Below are experts of layer 3 (counted from 0) of a mixture-of-experts language model. Rows are named router (the router's row for the expert), up (a neuron's input weights, with its number), down (a neuron's output weights, with its number) and show model dimensions 64-127. Each number is 128 + 24 x the weight over its row's rms, rounded and kept within 0 to 255.
After each expert's rows: "comes after" lists some tokens at least twice as common just before its tokens as in all text. This comes from a sample of Wikipedia text that the model never trained on. Tokens count by the router's weight.

# expert 67
router [139  94 123 141 167 128 109  99 106 137 111 127 150 123 123 111 130 107 172 146 138 143 145 178 107 161 102  87 180 126 122 134 162 170 158 121 114 144 134 119 138 103 138 128 138 145 121 100 117 159 167 135 151 109 132 147 120 162 157 119 111 163 139 159]
up0 [140 169 166 130  90 167 113 130 115 152 149 165 117 118 102 139 142 125 118 135 167 121 128  93 153 151 114 125 137 135 146 130 156 100 135 160 111  98 160 115 164 153 184  88 118 148 143  89 100  94 159 118 115 138  79 124 147 163 141 118 146  96 121 105]
down0 [147  98  80 150 128 102 125 151 107 111 130 150  98 202 144  83 135 137 145 143 142 124 178 152  77  87 117 144 145 114  95 135 117 148 171 148 117 117 122  95 130 142 117 148  99 118 112 110 160 142 163 152 106 157 119 142 136 137  96  86  84  93 158 102]
up1 [128 128 120 143 124 106 131 148 132 131 109 189  82 116 149 117 157 144 102 133 140 134  70 140 161 138 102 144 138 155 142 116 119 141 140 129  90 147 140 132 114 134  95 154 130 135  87 130 145 119 135  85 130 115 130 143 152 131 110 140  95 135 166  91]
down1 [115 130 120 118  96 126 104 154 100 132 137 133 114 110 102 148 172 117 110 138 140 132 124 160 111 109 176 144  96 107 120 144 107 148 115  99 135 149 140 167 114  91 125 108  97 160 141 151 110 104 161  81 121 135 169 155  94 133 126 147  69 154 157 130]
comes after: " he", " his", " He", " was", " and", " who"

# expert 105
router [127 111 143 115 145 123 116 101 154 110 108 148 118 129 117 109 132 132 143 149 166 119 138 162 124 145 106 116 152 135  71 164 106 145 176 139 120 187 151 122 121 114 147 137 131 148 133 113 137 114 135 130 141 128 147 109 126 154 146 149 168 165 128 156]
up0 [114 150 138 121 138 110 104 138 197 137 107 162 119 119 126  99 145  80 133 155  97 151 129 145 116 143 101  94 150 174 139 158  99 166  72 128  93 148 134 117  62 137 144 127 143 106 118 154 116 103 118 120 119 129  97 105 166 151 154 142  86 107 162 153]
down0 [146  98 136 122  73  99 153 140 135 109 106 164 145 119 162 112 110 149 135 135 106  82 110 107  99 119 135 127 107 185 147 137  90 119 114 147 142  92 171 151 111 163 146 108 131 151 100 131 101 111 117 122 123 128  87 106 125 152 102  98 121 110 112 123]
up1 [114  73 175 134 154 138 128 151 123 150 107 162 119 168 144  94 109  91  75 150 134 176 130 113 178 114 163  95 138 135 170 112 149 148 121 176 118 120 122  74 164 143 130 116 126 115 111 113 130 113 161 138 110 121 126 118 116 144 150 140 113 152 157 155]
down1 [126 143  96 145  88 123 143 130 129 118 142 147 110 149 155 118 134 110 106 167 131 152 106 117  71 143 110 120 160 122 137 136 110 163 131 122 120 100 102 138 178 124  99 159 123 137 131 140 106 110 163 112 100 105 140 179 160 114  60 174 118 119  90 117]
comes after: " the", " a", " and", " of", " his", " The"

# expert 21
router [142 135 118 103 138 118 135 129 117 157  85 176 155 126 118 125 140 117 128  93 121 147 140 151 134 165 112 109 148 155 141 185 125 116 122  87 125 142 169 107 120  86 147 137 146 160 149 110 127 143 125 189 131 117 132  84 112 127 123 185 153 156 150 174]
up12 [145 124 144 132 130 157 109 172 113 187 140 129  74 124 127 174  71 102 137 141 161 171 128 118 130 153 128 165 120 144 112 123 184 130 133  71 148 170 151 111 139 128 129 104 171 114 115 118 105 153 122 153 106 145 126 113 142 153 125 138  83  87 137 132]
down12 [113 146 117 166 142  68 100 154 105 165  78 118 146 128 126 108 133 138 101 158 124 128  98 153 120 125 101 113 158 105 148 115  97 151 129 152 103  86 163 117  97 154 137 182  96 119 156 156 101 148 122 118 119 112 125 129 113 112 135 138 135 130 129 122]
up13 [157 162 121 137 122  93 118 160 121 149 132 164 149 143 154 140 113 145 112 133 147 113  62 104 122  91 139 117 150  88 144 138 175 139 115 153 138 150  82 170 160 114 111 104 168 118 111 100 168 108 113 152 116 158  99 115 153 149 125 103  81 143 133 145]
down13 [142 165 155 151 139 111  94 119 128 116 143 163 125 124 110  91 137 130 126 100 122 129 158 108 125 111 136  94  78 166 111 109 117 137 122 147 136 127 163 126 118 119 119  92 106 131 156 113 127 143 172 130 161 138 144 151 139 109 169  96 132 119 139 107]
comes after: "S", " U", "4", "3", "6", "5"

# expert 33
router [123 117 120 130 167 131 120 132 101 162  99 133 175 126 148 134 157 119 165 108 123 115 129 132 118 136  80 121 157 149  83 147 134 152 155  89 136 178 140  86 131  89 192 133 143 142 115 110 120 109 173 158 138  94 126  96  95 126 125 176 130 149 130 142]
up0 [139 133  91 184 100 106 131 138 179 169  96 125 117 117  85 110 140 137 142 145 154 136  98  99 157 113 117 165 158 150  97 118 130 163 149 141 142  78 158 142  93 119 138 122 127  76 175  96 123 100  95 151 130 104 151 127 107 157 135 121 138 102 161 164]
down0 [154 100  94 144 129 115 150 130 122 166 139  84 131 118  92  97 101 110 105 133 113 125 138  98 121 126 124 110  92  97 143 100 122 156 119 171 101 125 107 124 146 123 150 128 125 110 146 130 149 137 144 159 104 129  68 139 120 116 102 137 133 157 101 115]
up1 [144 117 135 144 148 165 145 118 123 156 135 151 115 117 163 100 102 118 116 117 100 153 113 124 109 133 123 138 133 111 129 101 155 134 109 115 130 116 124 113 140 147 123  92 127  93  71 158 130 131 128 116 124  87 117 116 130 145 170  87 145 132 125 137]
down1 [124 158 122 135 131 148 118 137 122 122 136 116 124 110 115 152  99 131 162 164 163 100 105 155 139 165 153 111 102 126 135 151 168 145 142 104 159 183 118 199 118 133  76 155 136 105 126 157 120  75 152 100 145 110 142  90 125  85 144 141 137 143  99 110]
comes after: " ", " (", "–", " $", " −", " +"

# expert 112
router [119 117 167  87 180 157 112 115  90 135 118 141 107 128 149 142 162 101 168 124 161 136 135 164 140 115  90  91 152 122 110 141 101 109 164 128  97 151 157 110 173 103 147 142 153 156 137 134 123 127 158 173 147 126 125 129 109 153 129 137 131 120 123 143]
up0 [122 149 120 126 123  69 152 121  93 133 125 130 129 129 123 129 130 126 167  86 151  99 125 127 125 104 101 123 127 113 117 136 120 169  91 127 133 128 115 131 121  84 118  98 157 139 123  68  79 127 155 162 152 134 144 105 139 173 107 101 138 103  96 127]
down0 [131  98 133 116 113 127 130 100 167 163 165 136 151 152  90 111 140 117 111  97 111 116 105 105 127 147 147 136 139 114 115 107 145 144 123  58 134 141 131 131 140 126 182 138 110 167 163 144 144 172 150 104 132 110  93  99 139 111 143 144 169 191 123 117]
up1 [155 164  92 117 127 160 142 146 129 103 149 139 127 141 176 123 127 137 138 138 122 111  91  95 145 112 124 133 121 137 146 172 112 141 132  79 181 158 116 111 149 141 170 151 147 126 160 155 126 112 134 132 100 136 132 145 165 121 137 117 137 108 155 160]
down1 [117 115 101 126 107 145 127 120 128 155 122 122 115 170 129  95 162 138 109  82 149 160 124 153 108 117 107  95 139 102 138  77 137 128 113 107 108 102 100 126  89 141 123 108 168 152 111 101 152 131 123 114 138 146 149  96  85 142 149 128 132 140 137 105]
comes after: " was", " were", " is", " be", " are", " the"

# expert 111
router [153 123 182 102 129 139 122 107 105 131 128 131 140  87 178 126 150 130 145 128 148 138 130 145 127 171 142 118 143 121 119 148 101 122 140 100  80 132 154  90 144 160 158 129 138 153 147 132 135 145 160 159 135  89 178 136 106 169 150 165 158 139 151 171]
up0 [130 103 116 155 128 108 108 123 134  94 106  88 117 111 120 109 184 151 115 131 122 129 120 110 109  81  87 139 188 121 175 115  93 104 142  92 104  80 105 125 130  99  92 130 135  97  95 139 119 116 134 109 133 120 138  83 165 153 111 157 122 119  94 125]
down0 [157 108  90 133 126 165 122  83 105  91 175 104 123 164 187 165 119 140  77 172 173 158 119  88 109 143 139 132 154 128  68 144 118  83 141 120 103 153 118  93 133 119 119 143 120 139 116 140 130  99  99 129 154 116 112 145 152  95 169 122 123 146 113 119]
up1 [153 109 160 168 136 168  82 118  95 123 132 118 110 114 148 100 156 125 145 135 173 124 119 127 137 122 132  96 105 127 135  99 170 102 143 164 130 127 119 148 134 142 118 101 122 147 117 156 132 118 139 143 129 110 121 142 113 128 135 117 133 145 157 143]
down1 [131 127 163 139 102  85 126 155 103 155 104 170 145 152 128 179  69  85 134 138 144 142  90 123 131 149 142 150 169 111  90 151  86 110  97 142 114  85 137  77 133 134 101 107 142 142 134 132 128 122  98 120 115  82 122 142 119 115 122 110 140 116 119  92]
comes after: " ", " /", "{", "(", " $", " S"

# expert 86
router [118 121 159  92 126 125 118  86 103 192  92 131 150 106 133 129 176 125 120 127 121 129 160 126 162 135 103  92 108 128  94 158 129 165 149 119 121 153 155  82 118 114 183 136 164 188 142 136  93 135 161 150 146 109 159  71 135 131 137 146 164 124 122 143]
up0 [107 180 169 116 186 132 101  96 151 122 133 145 134 130 110 122 151 122 106 143 152 122 143 145 167 117 149  94 137 132 128 110 113 137 143 160 118 136 141 149 102 132 149 120 138 127 160 113 126 173 143 123 118 116 110 153  62 132 150 172  82  69 158 122]
down0 [128 131 102 155 112 156 133 134 105 153 146 166 147 154 116 122  99 130 104 116 140 145  72 138 124 110 144 148 148 143 101 121 145 148 148 117 135 132 155 118 118 121 122  66 111 116 113  95 135 103 117 135 165 148 109 109 113 143  97 138 127 144 137 113]
up1 [141 141 155 105 164 154 122  81 120 142 154 122 149 132 134 147 160 108 117  72 157 113 113 146 108 135 116 118 135 152 146 111 152 135 160 117 108 108 131 150 123  73 131 141 140  98 107 110 134 132 112 180 148 138 121 132 109 127 109 100 149 146 124  90]
down1 [ 93 128 134 144 101 132 123 117 132  93 125 120  93  89 126 122 137 140  96 146 108 116 125 149 126 114 107  76 179 104 133 135 138 111 119 133 112 125 133 116 131 141 117 136 130 132 148 128 128 138 130 116 151  96 104 108 129 130  98 140 168  70 139 179]
comes after: "\n", " co", " non", " All", " self", "al"

# expert 95
router [137  97 150 115 156 133 120 120  92 157 100 134 138 124 160 121 120 130 178 109 144 119 136 116 112 113  69 113 147 134  94 140 146 149 187 118 128 147 143  85 130  91 161 126 154 174 153 138 106 156 131 143 148 133 125  79  92 124 119 162 140 160 132 142]
up0 [139 108 152 131 147 159 181 143 122 127 114 117 120 129 122 131  83 121 158 158 130 117 107 137 142 103 173 169 157 115 139 146  80 110 135 106 190 162  87 182 149 139  92  81 164  83 164 134 141 139 123 147 134 132 137 151 109  93 110 209 171 119 138 144]
down0 [126 153 122 141 135 112 134 142 161 132 152 128 111 145 106 113 110 176 138 162 150 174 109 164 156 102 118 109 140 119 108 162 158 142 136 154 162 105 175 131 101  90 132 130 122 142 132 117  96 121  92 130  98 137 141 107 123 126 143 112  99 136  81  79]
up1 [170 143 132 110 113 105 125 152 166 170 156 137 135 154 135 105 103 131 110 131 140 120 112 102  94 120  99  93 103 142 150 124  97 118 159  98  95 149 129 110 159  87 144 122 129 141 139 104 131 101 117 128 136 125 140  92 156 153 112 127 162 145 125 139]
down1 [109  81  88 115 156 164 115 134 105 122 122 124 119  92 123 141 144 137 135 112 121 142  99 109 117  89 147 118 134 159 102 113 125  94  90 156  73 118 102  99  92 108 131 139 152 127 162 122  99 161 101 103 160 159 128 161 121 121 141 115  76 111 123 111]
comes after: " ", "0", "–", " (", "1", "2"

# expert 91
router [144 115 118  99 130 117 138  97 107 135 127 135 152  96 141 135 171 127 148 134 133 133 146 141 117 139  79 106 144 161 125 141 120 182 121 102 105 142 136 154 146 130 179 126 125 159 177 130 118 166 131 146 140 107 159 124  92 163 160 140 116 171 138 135]
up0 [111 103 132 182 119 139 112  92 130  81 123 115 135 131  89 151 149  75 159 115 155 118  94 159 115 153 128 151 132  73 135  96  93 147  79 107 100 136  99 125  98 129 104 137  94 112 120 141 156 135 136 154 130 156 130 136  60 114 140 127 172 125 115 120]
down0 [134 132 150 104  91 142 164 138 117 145 146 140 119 137 128 162 126 166 100 167 126 151 168 172 142 155 125 137 133 180 110 153 117 130 170 117 146 141 174 118 143 125 170  96 131 101 118 123 126 121 114 117 143 105 163 115 135 143 171 108 127 163 100 113]
up1 [162 126 111 143  83 177 142 132 122 174 107 167  95 112  91 175 144 154 141 139 124 149 136 124 101 131 127 156 144  87 114 112 124  93  86 182 172 146 123 125 162 159 134 155 128 141 139 115 145  69 101 176 141 121  99 152 141 164 161 115 119  83 114 153]
down1 [114 109 123 110 133 125 114 139  94  98 115  99 105 138 106  50 141 169  74 191 131 145 119 131  95 142 134 100  79 118 141 111 144 123 162 131 101  94 100 146 124 121 163 103 133 122 113 130 121 168 139 107 103  99 128 123 128  92 145 128 161 170 162  93]
comes after: "\n", ".", " |", "==", " ==", "==="

# expert 113
router [148  91 125 116 176 117 100 148 129 154 111 140 161 117 142 150 140 122  89 116 136 159 139 146  90 141 111 164 158 133 107 164 115 155 175 121 137 130 135 119 136 138 117 115 123 123 153 119 133 151 171 160 172 117 123  95  93 139 140 117 138 142 166 149]
up0 [100 151 121  81 102 122  60 162 178 105 123 134 129 167 130 123 122 126 151 104 159 164 109 167 108 142  95 141 118 166 129 137 151 158 110 148 137 102 102 105 112  71  98 151 130 159 106 141 118 161 125 142 160 138 108 107 135 125 103 126  85  97 144  57]
down0 [144 147 166 124 146 178 125  94  82 135 140 156  81 136 129  88 151 130 114  96 142 135 127 133 172 118 102 121 138 117 126 172 119 144 118 165 111 143  97 147 141 158 115 169 144 145 144 128 151 122 149 158 101 137 138 137 116 133 117 161  75 117 129 178]
up1 [115 144 115 121 110 210  99 131 134 159 106 156 129 117 138 129 128 122 166 160 125 140 125  96 147 114 132 129 128 140 165  93 157 128 121 108 105 154 114 130 161 121 113 115 114 120 120 113 134 122  82 101 114 138 120 125 138 144 110 128 120 123  61  99]
down1 [109 162 156 170  97 144 118 120 143 130 121 111 132 144 191 130 118 118 147 111  96 115 162 127 108 172 143 116 177 113 149 144 146 141 160 143 128 140  81 123  89 131 122 152 137 167 112  87 140 114 153 111 171 163 169 164 142 131 129 129  93 118 156 198]
comes after: ".", "\n", " University", " member", " Secretary", "ed"

# expert 80
router [128 126 129 143 131 199 124 137  81 157 111 156 140 123 142 128 122 120 123 116 120 129 141 140  97 165 138  74 123 141 110 112 134 113 167  98 118 134 201 122 140 119 122 168 152 158 158 112 110 129 112 176 126  68 164 127 119 177 121 174 173  96 120 123]
up0 [125 173 136 124 147 124  97 120 115 155 100 171  92  71 139 136  97 128 146 107 116 122 117  96  89 161 157 152 130 158 120 123 117 157 100 162 128 136 125 150 129 168 135 126 127 130 169 134 131  75 123 159 128 125 128 148 173 133 146 123 123 151  99 130]
down0 [ 55 138 112 100  59 137  96 101 149 132 114 120 142 177  77  94 103 122 141  96 170 124 128 109 120  89 146  79 155 128 109 139 117  91  97 113  73 100 111 134 136 124 117 120 106 108 101  90 126 166 136 120 157 157 114 141  93 149 164 112 131 148 104 151]
up1 [143 139 140 119 104 157 168 110 165 146 174 132 152 148 134 119 131 150  95  87 130 121 115 175 151 130 115 103  95 118 119 114 123  92 132 140  95 111 101 137 119 137 130 111 125 175 130 148 108 137 120 128 138 130  95 145 133 104 140 140 109  98  93 133]
down1 [119 143 124 138 151 125  91 149 113 128 150 110 123 103 115 117 173 183 116 152 121 162 121 143 123 152 126 167 135  99 136 128 127 158 112 141 149 111 115  98 129 151 102 101 125 117 133 114 140 108 185  97 165 129 155 117 125 139  81  94 127 200 156 119]
comes after: " ", "9", " D", " In", " New", "d"

# expert 34
router [156 126 148 104 156 136 123  95 118 100 112 144 137 127 143 124 141 127 115 127 148 114 140 142 125 132 126 130 144 136 114 138  97 116 120  95 100 149 151 113 149 126 119 125 178 133 123 120 119 133 158 131 142 121 132 109 141 146 170 147 159 174 135 131]
up0 [103 128 122 146 142 121 156 154 136 161 131 139 143 103  95  74 153  91 139 121 123 143 134 149 172 156 126  98 164 151  82 119  98 148 127 121  72 140 134 109 140 136 117 123 119 107 144 159 119 110 105 106  94 129 102 162 102 118 140 157 144 159 141 111]
down0 [128 107 122 138  98 165 136 115 120 158 119 125  93  98 133 166 124 135 101 140 160  86 150 144 127 138 125 105 147 131 133 120  98 118 100 109 118 142 193 123 139  83 127 114 112 134 131 132 145  98  91 178 123 163 126 135 154 123 163  93 134  69 129 114]
up1 [117 132 140 164  99 125 139 133 110 118 121 132 152 137 114 159 162 160 136 119  97 118 103  81  82  53 147 123 127 166 130  89 122 142  87  91 107 118 131 139  83 119 163 117 179 115 121 150  97 130 119 132 127 141 122 145 120 112 158  99 164 112 101 121]
down1 [134  91  99 131 107 130 139 131 122 154 157 153 130  99 126  97 125 174 137 128 125 128 152 121 118 166 132 113 103 133 105 107 135 121 134 136 126 158 140 114 160 170 161 143 133 121 129 100 162 133 110 112 133 140 158  96 138 108 130 123 110 105  73 125]
comes after: " the", ",", " of", " South", ":", " in"

# expert 36
router [127  93 128 108 168 179 102 117 110 140 121 116 143 117 133 131  93 103 127 129 149 163 150 121 148 156 141  86 147 147  90 120 137 144 167 113 107 166 155 104 172 126 149 125 119 102 148  74 114 124 165 157 166  84 129 110  92 163 150 128 143 139 143 162]
up0 [159 143 121 124 124 100 149 144 153 153 165 127 143 107 143 156 145 156 114 130 146 150  89  91 127 135  94  89 111 145 123 121 125 118 140 108 109 129 126  92 136 159 106 125 148 135 136 125 153 135 100 128 160  97 101 121 145 117 192 142 163 144 156 137]
down0 [165 139 117 116 100 140 131 133 114 139  98  94 150 152 128 111 139 132 145 155 120 127 152 121  90 125 139 126 114 164 177 130 145 154 165 119 138 108 138 167 127  90 123 128 125 142 144 135 128 171 142 119 126 137 119  94 135 135 121 137  93 110  86 116]
up1 [139 156 150 126 150 104 128 114 137 125 111 157  96 114 170 102  96 102 139 153 185 136 121  82  97 130 110 189 132 120  92 172 148 146 121 150 159 129 171 150 106 103 171 162 161 105 126 109 154  93 152 142 157 121 125 130 107 117 141  89 134 133 128 109]
down1 [105 148 142 108 130 144 163 135 135 134 109 160  98 118 104 127 106 120 149 158 111 134 134 102 124 138 125 126 131 150 145 133 150 146  85 148 152 121 103  98 165 158 136 180 145 122 118 177 185 123 120 126 137 148 137 107 147 147  96 138 128 126 128 132]
comes after: " the", " National", " of", " York", " The", " High"

# expert 78
router [101 145 137 135 157 158  88 101  90 130 128 165 124 147 148 143 137  72 170 137 170 133 124 203 105 164 114  85 191 138 100 125 132 139 175 116  94 130 125 124 145 130 151 115 153 159 116 142 138 130 140 150 126 103 147 150 131 178 138 143 158 123 117 133]
up0 [138  98 164 167 117 124 106 126 138 105 122 123 144 107 132 113 128 167 145 134 115 121 173 111 123  91 101  74 122 166 167 163  96  95 179 125 109 156 130 167 131 157 125  91 132 102 151 118 140 142 127 126 131  89 134 122 141 122 123 116 147 127 129 113]
down0 [ 90 123 149 133 164 142 125 125 164 113 110 112  96 123 151  63 165 146 107 193 108 144 110 151 164 107 123  77 122 130 126 104 121 130  94 139 162 129 121 140 133 135 125 162 108 131 148 141 112 130 133 122 140  83  85 156 131 138 161 142 120 133 148 115]
up1 [124 168  80 164 120  66 128 126  98 157  94 142  93 114  98 108 101 123 150 113 118 138 108 120 143 107 149 147 146 155 177 116 164 135 141 116 113 149 104 109 135 128 103 172 160 132 148 115 119  94 136 115 118 116 167 148 121  97 168 111 128 127 113 120]
down1 [119 128 184 178 170 163 136 124 137 158 101 138 137 119 205 149 159 138 132 116 117  93 136 149 112 155 134  95 135 122 166 159 122  94 118  52 104 144 147  99 133 159 124 158 102 148 127 124  99 119 174 142 123 126  97 131 152 110 136 127 105 102 125 124]
comes after: ",", " to", " he", " and", " He", "."

# expert 3
router [161 132 122 100 174 157 105  94 105 131  96 197 162 101 143 150 150 130 140 166 183 148 154 133  84 133  95 126 148 108 117 109 119 165 125 121 109 146 126 103 132 116 159 159 143 145 141 109  98 170 130 131 148 104 170 132 142 106 131 129 163 135 132 124]
up0 [142  98 170 123 101 155 116 153 180 110 128 132 135 115 113 124 155 108 138 142 128 124 127 106 152 128 158 130 118 117 144 129 144 150 112 108 138  98 115 168 126 133 109 153  82 131 112 100 141 102  88 145 123 106 156 143 126 135 140 160 122 156 147 136]
down0 [127 106  77 154 146 156 135 162 101 141 113 119 130 155 166  93 100 127 107 124 104 124 112 103 104 170 113 110 137 122 171  87 128 137 142 133 142 137 132 123 157 125 148 119 171 108 126 154 135  74 107 124 151 151 114 148 176 145  95 107 110 157 129 101]
up1 [165 125 116  92 146 116 137  77 160 117 133 140 134 125 138 128 122 150  97 138 110 117  94 114 126 137  95 115 140 141 132 137 135 144 137 125 132 146 113 121 138 103  73 142 103 145 146 115  98 143 145 139 102 128 142 135 120 142 123 129 125 151  65  99]
down1 [141 118 117  88 107  89 122 114 131 140 130 101 154 140  77 106 136 100 166 118 171 108  87 128 146 174 134 122 111 159 174 185 150  91 129 140 100 103 100 147 101 102  78  76 138  93 178 139 160 142 143 170 133 151 199 158 102 122 149 153 122 104 155  96]
comes after: "s", ".", "ed", " announced", " said", "ing"

# expert 69
router [166 112 137 139 183 132  76 109  90 138 126 115 141 129 123 141 162 115 180 130 142 127 138 127 116 137 111 126 169 127 106 151 114 105 159  90  98 173 152  93 119 124 190 175 146 169 159 105 102 130 168 154 155 110 129  70 104 133 142 167 174 162 107 144]
up0 [ 84 118 121 108 102 140 174 139 129 143 104 112  99 118 124 121 156 116 134 159 126 127 117 137 136 149  97 142 151 117 137 143 143 106 151 111 102 160 100 158 125 134 105 127 102 150 134 196 164 126 107 135 100 142 132 106 125 119 170 122 141 143 132 114]
down0 [111 126 156 171 153 158 129 140 146 136 131 141 132 120 121 128 129 101 127 115 135 126 105 110  77 143 110 133  96 166 140 143  95 131 113 168 129 112 130 175 155 131 122 141 152 180 103 143 101 138 140 116 124 124 136 125 160 128 109  87 123 112 110 159]
up1 [122 140 106 164 132 122 155 152 107 131 140 154 147 147  82 139 132 135 127 155 129 124 171 139  94 132 158 130 143 146 129 154 135 134 126 107 153  96 115 129 106 142 162 112 198 150 123 125 139  93 117 144 117 152 140 135 145 134 107 155  98 137 108 113]
down1 [ 98 178 128 101 118 158 142 116 116 121 148 162  90 171 130 126 110 113 104 138 119 131 108 131 151 137 156 116 180 110 142 162 117  97 143 133 169 147 105 156 136 152 122 169  90 137 148 108  92 131 108 139 148 133 102 149 137 130 140 157 134 118 107 108]
comes after: " ", "1", "9", "–", " (", "3"

# expert 87
router [136 119 130 105 132 155 135 106 129 166  99 120 129  82 135 133 130 138 153 127 162 128 156 131 108 118  85 101 186 140 106 152 123 141 138 118  92 130 142 111 128 102 139 135 141 131 148 112 110 158 139 147 138 105 168 128 110 165 159 133 125 161 141 160]
up0 [ 99 117 136 174 110 109 133 118 128 147 149 129 156 128 149 133 153 129 158 153 160 156 142 102 182 106 145 169 148 139 119 162 123 130 122 161 122 161 130 120 103 143 124 127 149 141 118 143 107 152 124 135 158 149 117 114 164  97 122 117 124 136 123 173]
down0 [107 110 162  90 108 157 123 113 123 170 119 129 128 125  92 140 124 120  85 157 104 117 119 150 102 131 115 147 127 113 139  97  88 129 136 132 131  68 140 108 145 100 141 137 130 135 152  89 146 165 133 157 154 145 133 148  77 106 134 150 110 144 114 109]
up1 [131 151 123 128 112 161 150 142 140 120 148 128 127 144 119 110 132  93 158 123 168 112 115 152 132 106 115 158 121 113 120 195 156 155  98 159 166 168 128 140 115 117 145 173 111  88 134  82 125 111 118 131 119 110 153  95 153 130 100  78  88 138 114 127]
down1 [114 120 132 127 137  91  84  98 171 121 119 135 135 152 122 128 109 141 106 136 145 154 132 120 162 140 145  94 102 154 124 101 113 146 117 131 115 122 124 118 111 126 148  93 151  96 140 174 169 128 148  78 127  84 117 106 104 129 121 134 150 165 106 104]
comes after: "\n", "==", ".", " ==", "===", " ==="

# expert 38
router [179  84 115 129 149 131  67 110 120 130 138 137 161 141 159 119 137 118 133 112 123 168 164 126 101 164 102  75 165 141 110 130 109 119 138 117  89 139 135  81 144 133 129 120 116 142 113 107 130 152 137 142 169 118 183  99 100 140 145 141 136 115 151 151]
up0 [127 171 158 108 102 117 107 132 111 120  93 143 181 106 113 150 109 165 183  91 128 133 130  97 133 126 133 131 126 122 151 108 102 127 132 116  68 101 167 147 139  91 155 139 140 125 116 139 103 108  91 123 147 156 141 143 105 147 116 144 104 140 121 152]
down0 [130 109 134 150 132 111 145 129 144 100 131 137 137 125 125 124 127 125 175 143 169 128 111 145 129 126 108 138 102 145 140 131  99  56 131 103 103 144 140 154 108 122 109 121 108 131  99 143 196 116 178 149 117 140 162 195 132 124 111 121 130 129 157  97]
up1 [157 118 125  93 186 136  92 136 133 132 126 128 104 161 128 119 162 112  64 154  76 157 144 106 106 164 136 115 137 104 135  75 165 107 125  85 189 138 113 130 121 159 145 152 162 171 146 144 132  92 168  92 102 106 115 133 136 162  93 123 165 151 167 109]
down1 [111 122 105 131 105 107 106 125  98 111 145 106  80 138 124 108 122 142 119 115 126 122 154 108 145 115 129 140 103 106 131 139 138 113 171  92 138 100  83 123 121  85  66 105 134 122  92 148 130 104 116 128 122 113 132 168 184 131 137 100 129 114 112 102]
comes after: "-", " Born", "s", " (", " Position", ":"

# expert 64
router [138 118 130 117 123 118 126 104 111 125 109 199 108 104 128 122 147 102 157 118 156 115 113 163  88 144 104 126 154 166 108 158 150 156 178 102  62 133 165  88 137 113 141 131 137 183 142 121 133 133 145 147 154 128 143 105 131 150 142 129 157 189 162 188]
up0 [183 147 141 122 113 124 138 131 134 140 161 124 162  68 142 155 178 120 129 143 135 137 136  84 137 121 134  79 139 126 165 120 113  97  95  88  92 128 111 105 150 132 109 149 130 179  95 148 133 152 115 120 114  90 131 114 134  95 148 148 147  99 126 156]
down0 [ 85 119 146 121 158 141 139 116 122 144 132 136 101 136 142 166 113 156 112 118  81 124 133 112  99 112 131 142 112 123 104 118 133 107 137 163 132 159 114 118 142  70 145 126 123  99 132 152 142  85  90 122 126 171 130 147 125 150 128 103  91 159 117 140]
up1 [124 107 128 124 114 139 101 139 139 108 118 104 142 133 124  98 143 111  70 139 132  86 110 127 189 117  75 129 139 102  91 133 142 135 101 172 135 171 112 138 142 131  77  97 120  98 146 110 128 147 102 122 117 130 132 121 123 112 156 125 147 151 135 167]
down1 [152 107 146 168 147 125 133 110 100 116 172 135 108 100 147 177 128 126 168 166 108 155  84 125 159 150 150 126 145 115 161 114 130 107 141 105 147 116 117 109 123 128 101 128 138 124 133 140 132  80 124 127 165 173 126 154 122 114 124 130  75 126 102 146]
comes after: "3", "4", "s", " by", " Authority", " code"

# expert 125
router [123  97 156 114 142 122  93 122 109 113 141 161 140 112 115 143 127  91 121 119 131 149 122 135  98 149 111  98 138 128  86 154  92 126 140 123 129 144 156 119 143 162 136 144 161 141 119 131 160 156 138 152 145 111 116 145  96 165 127 141 150 149 146 131]
up0 [120 129 130 189  99 117 159 164 126  88 113 132 134 154 120  76 105 107 202 147 107 100 121 153 157 155 142 139 167 120 157 121 145 135 158 128 125  87 187 149 135 148 181 112 112 147 134 117  89 102 145 195  92 114 130 155 126 133 111 124 138 161 118 130]
down0 [133 173 145 136 160 134 112 146  76 135 107 132 142 120  89 106 104 127  97 140  97 126 121 153 149 150 101 136  93  81 111 125 123 106 117 126 103 144 119 145 108 119 105 128 177 150 143 174 124 138 134 126 134 121 105 140 100 168 120 140  97 121  84 127]
up1 [128 142 133 119 149 120  97 101 150 122 132 101 137 105 124 104 106 167 130 109 101 142 140 133 122 119 179 114 137 146 113 152 135 137 145 136 136 144 147 118 182 131 152 133 133 138  60 162 164 117 102 150 151 137 118 127 173 148 146 139 144 151 130 138]
down1 [132 142 115 118 165 143 166 136 128 154 100 117 129 103 143 109 147 184 124 148 131 104 118  79 134 102 110 129 121 129 160 112 139 117 142  69 117 105 127 133 116  94 161 124 142 111 149 171 132 119 121 122 126 116 114 118 125  89 119 149 162 153 115 163]
comes after: " the", " in", " a", " to", " of", " for"